Experts of a small language model.
Size: 8 layers, width 448, vocabulary 32000, 83.8M parameters.
Experts: 96 experts in each of 8 layers, 48 SwiGLU neurons an expert.
Training: a variant of Muon for the experts, 339M tokens, 5169 steps.
Below are experts of layer 5 (counted from 0) of a mixture-of-experts language model. Rows are named router (the router's row for the expert), gate (a neuron's input weights, with its number), up (a neuron's input weights, with its number), down (a neuron's output weights, with its number) and show model dimensions 224-335. Each number is 128 + 24 x the weight over its row's rms, rounded and kept within 0 to 255.
After each expert's rows: "gets" lists some tokens that make up at least twice as much of what it gets as of all text; "raises" lists some tokens whose logits its average output raises strongly, later layers aside. This comes from a sample of Wikipedia text that the model never trained on. Tokens count by the router's weight.

# expert 72
router [122  99 166 171 135 124 168 158 108 140 148 126 112  97 117 133 126 126 152 150 149 142 167 101 119 115  97 111 103 130 115 146 128 120 107 140 120  89 121 116 106 129 150 150 140  93 125  94 129 120 143 122 128 139  90 157 118 174  82 120 109 114 160 160 130  64 146 115 138 130 170 159 105 199 124 152 128 126 171 138 119 137 111 143 130 103  91 134 129 150 122  95 144 142 106 103 143 126 123 132 139 120 152 116 119 122 178 114 102 106 124  98]
gate0 [145 119 135 110 153 168 164  98 145 138 154 131 111  83 148 110  96 142 167  99 154 162 196 124 120 106 131 161 103 137 102 152 148 142 138 150 109 141 132 107 117 123 130  79 138  99 129  81 148 119 144 115 137 125 127 129 105 113 157 133 122 150 106 154 156 138 108 101 111 169 136 164  89 127 160 106  78 139  64 118 165 138 114 156 135 120 131 132 129 110 107 164 120 141  92 157 124 150 148  78 129 153 192 116 159 125 175  79 138 113 113 102]
up0 [145  97 105 129  69 128 110 112 117 113 119 105 107 134 121  86  97  98 126  95 137 143 164 159 154  91 144 129 130 117  81 111 131 143 157 116 103 157 114 101 118 164  96 108 128  98 126 139 106 100 137 146 140 154 107 127 148 131  93 125 178  96 100 104  83 117 128 131 100 134 200  88 159 106 122 161 117 113 105 163 125  93 162 123 106 116 143 140  82  99 157 123 141 113 170 122 151 135 133 148 116  86 128 124 188 116 154 143 179 117 103 107]
down0 [143 176 161 153 164 138 105 179 131 142 146 124  74 133 163 130 125 127 139 113 136 176 109 101 143 168 137 125 124 161 125 101 186 120 116 134 166 151 169 130 143 133 139 131 138 118 117 138  84 136 166  90 140 132 152 144 145 111  78 140 125  65 162 133 169 110 164 162 166 110 126 105 115 116 130 131 123 176 117 137 123 144 122 113 143 106 121  90 137 125 130 111 138 140 131 124 117 137 131 155 137 113 124 133 129 135 118 146 159 131 155 102]
gets: "e", "i", "d", "z", "y", "a"
raises: "wick", "ky", "ker", "burg", "enburg", "tal"

# expert 20
router [139 125 115 160 179 150 131 131 126 100 147 199 163 107  43 153  84 150 121 152 136 148 140 137 121 116 156 109 132 172 118 138 106 152 114 119 133 123 117 108 123 205 113 128 129 104 125  78  99 148 168 123 172 124 133 107 128 148 140 162 137 136 177 115 126  52 120 120 101 120 127 115 111 133 114 143 103 173 110 120 136 118 119 113 168 123  97 148 112 121 174  85 156 140 108 137 152 154 131 135 130 109 106  81 164  89 105 169 141 111 149 104]
gate0 [121 153 102 158 161 152 134 109 143  99 162  95 156 157  93 119 178 143 107 193  96 122 124  88 106 128  99 112 190 143 131  95 135 117 143 151 115 116 132 139 109 138 115 122 130 110 118 112 112 114 142 129 152 169 120  89 114 131 143 121 111 122 104 149 151 106  88 127 152 137 157 139 173 156 111 155 116 144 161 158  91 193 156 134 129 119 115 138 140 154 133 121 152 143 164 118 123 102 103 174  91 152  88 101 162 164 168 158 132 112  89  96]
up0 [126 118 130 131 113 155 140 126 155  95  88 101 126 125 141 134 133  89 156  94 136 126 135 133 137 178 183 151 140  97 106 153 119 130 108 152 131 131 141 113 154 113 108 138 121 132  77 112  94 139 152 150 129  86 118 129 158 147 116 110 130 158 140 118 159 145 161 165  89 112 148 161 112 158 140 118 144 120 105 134 153 141 143  97 117 109 103 115  87  83 113 126 106 120  78 150 118 104 120 137 134 157 126 146 113 139 121 115 130 131 137 134]
down0 [ 97 143 160 114 126 133 106  98 164 141 158 122 129  75 124 112  87 114 140 144 138 158 143 112 128 140 153 171 122 163 110 102 107  88 157 107 109 134 140 168 123 166 111 110 168 121 123 115 113 152 105  76  96 155  61  98 145 127 122 125 173 158 133 123 169 125 137  90 134 193 154 139 111 125 120 142 138 147  98 142 120 118 143 114 154 136 119 156  98  95 145 110 102 137 154 162 127 134 105 159 146  84 126 111 125 114 103 120 133 130 135 143]
gets: "\n", "Personal", " information", " career", " classification", " Full"
raises: "-", " |", "=", " ", "|"

# expert 57
router [106 111 143 164 124 157 134 145 146  71 167 176 140 108 107 123  85 147 138 138  88 106  93 111 174 153  75 129  94 141 140 140  74 144 122 144 108  90 108 129 141 145 143 124 128  92  82 149 116 135 105 137 126 141 121  64 156 175 132 159 137 115 138 145 114 112 125  98 139 102 146 150 117 157 111 146 101 153 116 131  62 115 106 132 145 131 156 148 127 115 117 100 172 142 150 104 142 160  81  77 125 107 109 142 125 102 143 103 149 121 113 114]
gate0 [102  94 136  75 106 151 116 152 101  97 130 107 124 148 135  95 119 140 145 110 129 138 118 150 114 146 123 164 162 131 172 129 138 115 103 171  92 149 131 162  81 103  86 110 110 144  82 131  93 135  98 117 138 143 150 156 159 108 126 114 104  77 116 143 142 118  83 157 140  87  83 121 169 142 140 116 155 135  94  92  91  91 114 140 122 151 102 149 137  86 123 104 117 112 157 133 142  81 162 152 135 147 177 146 123 139 119 142 137 121 112 116]
up0 [151 139 189 148 127 131 124 129 154 135 118 168 166 129  83 115 139 108 109 110 141 156 137  86 114 138 156 168 108  88 101 147 116 133 155 143 123 124 105  92 141 131 138 101 156  92 151  81 113 136 137 112 123 156 102 171  96 138 131 160 146 107 160 157 130 123 149 124  86 141 122 117  87 138 101 135 106 108 120 111 103 131 144 151 114 156 157 117 147 128 137 109 162 186 136 165 139 164 104 131 168 186 122 156 163 159 112 137 107 140 160 134]
down0 [113 124 127  92 139 114 118 138 131 137 142 125 118 169 130 135  89 158 108 158 144  98 137 178 105 126  97 121 115 181 147 145 149 125 123 146 160 154 159 106  74 111 156 138 125 123  55 172 145 206 115 127 152 144 119 160 148 113 100 153 156 137 182  84 166 110 113 124 110 142 136 124 131 108  80  87 154 124 130 150  89 137 155  85 148 105 116 152 115  94 180 134 118 150  88 110 141 130 171 137  94 133 164 118 158 155  95 131 119 142 125 102]
gets: " de", " public", " De", " A", " B", " Public"
raises: "ir", "ar", "om", "ian", "chan", "hr"

# expert 91
router [123  90 132 128 156 105 172 115 121  98  93 161  88 101  97 154 138 140 137 150 168 165 130 125 163 132 113  97 120 153  76 138 100  87 145 114 141 133  46 141 104 144 127 109 134 123 138 133 122 165 131 105 133 192 139 158 130 147  87 149 111  71 169 159 129  80 170 136  93 134 153 132 147 136 110 110 125 166 150 148 109 104 134  88 110 112  96 178 154 106 149 109 136 124 107 101 170 113 116 123 158 105 150 127 143 104 184 108 190 153 140 107]
gate0 [130 124 100 125  98 126 114 109 131 101 127 137 132 169 137  94 146 148 173 129  96 100 102 128 158 119 118 121 177 110 122  96 131 154 141 123  69 108 136 123 234  92 146 130 134 112  92 153 117 145 144 146  80 159 143 168 115  99 104 105 145 140 116  88 131 156  70 142 189 137 102 137 131 122 146 144 183 102 152 120 127 107 173 175  79 111 153 155 115 120 150 127 130 117 133 148  75 122 116 138 148  91 108  98 119 137 129 159 101 119 104 116]
up0 [146 147 106  78 106 159 131 123 135 124  81 121 146 137 109 103 110 137 131 141  89 121 117  89  71 132 129 104 147 117 169 136 138 123 147 185  87 125 104 117 101  88 163 145 133 159 161 104 147 107 127 143 122  95 128 163 103 142 156 123 124 136 147 142 128 132 127 131  86 152 165 126 136 164 158 150 132 101  77 107 131 140  95 112  99 113 111 127 153 149 143  67  94 109 122 117  92  98 157 164 123 137 159 138 142 142 136 122 100 110 156 181]
down0 [108  80 165 144 145 155 139 187 158 138  98 137 153 102 172 141 189 125 114 129 134 136 174 119 159 130 107 138 164 104 127 103 136 113 141 139 117 153 115 112 120 111 126 153 169 115 114 139 154 128 149 148 140 126 144 118 144 118 116 158 124 106 127 126 130 134 103 121 159 123 123 120 102 126 136 169 113 103 133 146 186 149 154 111 149 143 102 137 142 138 138 152  95 169 125 100 125 138 139 151 111 112 144 127 103  89 135  61 150 141 115 144]
gets: "er", "en", "in", "i", "e", "n"
raises: "ship", "ist", "ists", " combination", " issue", "istic"

# expert 45
router [129 108 145 127 164 158 172 122  83 128  69 148 154  94  91 126  79 150 134 126  87 122 133 126 175 106  77 113 112 156 112 119 102 106 198 102 129 101 108  64 125 175 129 145 129 109 138 114 104 157 123 157 150 124 103 115 121 140 151 164 121 132 135 138  91  85 107 139 145 149 154 144  96 173  91 142 104 114 160 104  91 142 142 117 155 131  80 166 144 118 137  98 171 158 144 114 140 145 141  93 118 107 152 130 111 104 137 149 179  77  76 149]
gate0 [138 100 142 155 149 168 108 101 169 131 136 138 165  87 150 139 147 129 151  79  89  87 130 120 163 101 150 137 137 104 102 151 111 128 105  69  92 130 110 142 117 132 132 122 125 108 172 163 150 130 109 126 135  61 129 150 149 113 115 144 139 147  69 129 137 144 172 108 109 123 102 157  59 171 140 138 173 117  82 134 135 146 139 129  90 136 122 133 110 141 124 116 139 127 115 131 136 122 112 151 162 140 110 200 108 158 144 151 114 119 159 153]
up0 [144 124 114 109 158  95 120 153 125 138 164 136 159 165 115 116 143 139 104 118 105 155 146 113 139 142 119 127 109 127 158 101 129 148 157 173 147 129 118 157 127 123 132 128 115 147 123 119 124 176 157 116 169 153 103 125  94 157 113  52 101 169 162 150 179 137 128 151 126  78 142 133 139 149  99 119 139 110  81  70 136 113 115 128 119 127 130 125 143 127 146  61 130 127 145 139 160 148 114 103  88 133 152 151 104 124 113 128 135 171 106 114]
down0 [119 127 110 129 136 127 104 121 139 138  76 132 114 112 165 128 115 162 117 125 155 124 136 141 156  91 150 132 124 134 111 151  94  76 106 142  94 100 156 128 134 139 142 119 133 111 154 163 100  97 131 163 158 171 202 105 140 139 111 132 123  88 117 113 133 146 169 112 139 137 135 124 143 117 136  96 112 131  77 101  83 172 169 131 128 169  89 146 138 147 140 127 117 132 132 125 132 167 129 100 113  90 143 148 141 130 140 110  87 119 108 154]
gets: " I", "I", " U", " K", " C", " P"
raises: ".", "za", "hr", "s"

# expert 56
router [ 82 104 160 143 153 175 138 116 121  90 125 194 115  78  77 112  96  94 166 133 128 134 124 126 139 156 146 109 103 136  87 139 127 120 120 131 127 117 129  85 133 167 141 162 124 126 120  99 103 151 180 134 146 163 117 100 135 129 152 130 159 104 135 147 131 106 164 113  77 134 154 138  94 159 105 151 125 163 104  87  76 118 102 101 138 168 123 152 137 122 144  70 126 177 132 115 116 156 101 127 109  80 176 124 156 104 146 117 121 125 137 123]
gate0 [151 194 113 168 156 141 132 155 148 136 152 111 116 131 107 139 118 165 136  87 141 129 150  87 151 151 114 168 179 120 116 135 143 104 139 127 122 120 165 116 155 108 106 117 154 123 104 114 136 127 157 165 149 129 124 143 106 102 122 142 130  40 108 129 166 103 110 124 127  82 131 147 108 162 146 183 134 146 188 112 113 133 102 102 155 128  98 141 122 118 113 150 109 113 152 105 130 144 130 124 142 137 206 123 156 163 145 137 115  85  90 110]
up0 [152  69  97 124 163 123 133 131 113 102  88 129 138 133  82 149 107  86 116 167 134 143 140 118 179 169 108 150 135 159 125 115  77 119 126 107  70 145 149 118  95 148  84  90  89 120  99 150 124  93 143 123 121 171 115 146 126 124 134 106 152  90 140 114 151 112 109 100 148 104 135 135  62 148 138 148 118 138 112 149 108 138 149 114 138 111 142 114 136 126 113 138 177 128 127 153 110  96 151 132 203 124 133 102 125 146 151 148 141 135 164 130]
down0 [145 142 150 168 145 111 126  97 160 152 120 146 100 135 159 136 128 124 125 106 116 136 144 127 103 118  90 140 147 161 120 115 158 124 144 147 131 126 143 102 147 124 162  75 156 124 133 131 140  95  95 121 158  93 155 151 142 139 167 154 126 124 120 123 125  95 140 156 103 142 107 134 155 137 176 120 120 130 129  68 146 139 136 159 105 133 166 153  94 121 159 105 125 164 119 103 124 112  72 106 146 154 160 173 100  97 166 101 145 134 136 115]
gets: "-", "–", "/", "'", " (", " Sch"
raises: "ol", "era", "wing"

# expert 88
router [140 125 166 144 138 136 197 125  96 152 128 142 119 104  95 133 105 136 171 169 123 115 163 133 125 178  89  85  91 131 159 119 130 123 154 127 146 140 111  96 121 182 144 148 111 115  99 134  99 144  98 127 151 188 116 104 118 154 116 142 154 117 165 126 130  68 135  84 108 113 144 149  99 132 106 178  82 144 202  70 123 133  92 121 151 123 122 135 181 129 149  79 147 147 141  98 143 117 126 128 122 129 103 120 111 128 142 128 171 124 133 128]
gate0 [134 142 161 171 152 160 132  98 151 142 113 115 194 153 105 143 128 115 170 118 115  87 134  81 111 116 153 132 104 177 149 135 132 119 155 122 135 150 177 150 161 127 146 136 103 131 160 117 145  90 107 116 111 145  67 121 149 137 149  99 101 136 129 135 143 133 132 129 122  75 134 131 157 109 122 136 122 120 142 117 112 113 130 123 133 133 161 116 165 113 171  99 132 152 153  79 126 109 153  93 106 125 141 134 103 146 101 133 158 134 108 151]
up0 [115 109  91 164 211 121 124 109 133 138 124 144 145 124 111 129 116 109 125 145 135  91 105 121 131  85 139 148 140  93 128 152 151 111 107 164 135 148 114 109 176 130 180 104 148 131 113 108 127 127 110 151  88  97 138  93  92 123 179 146 147 177 135 106 104 121 126 166 134 123 165 116 136 146 178 153 139  97 126 137 124 163 173 165 116  73 134 151 154 143 118 122 154 136 160 121 124 169  91 108 117 142 101  86 166  95 128 110  69 127 120 123]
down0 [140 148 102 119 132  87 108 163 110 154 151 141 134 134 139  97 134 127  81 114 155 142 118 143  64 173 113 135 119 156 141 149 140 121 166 171 168 136 134 146 112 141  91 131 117 134 130 115 141 147 170  70 137  55  82 118 100 117 131 127  95 160 110 136 131 109 132 131 143 137 156 149 100 166  97 144 166 112 150 114 124 132  98 106 137  77 155 104 118 109 161 112 161  81  92 142 102 145 117 133 121 106 153 143 148 122 109 102 126 112 130 144]
gets: " |", ";", " 0", " 1", " 3", ")"
raises: "\n", " ", " —", " –", "-", " \""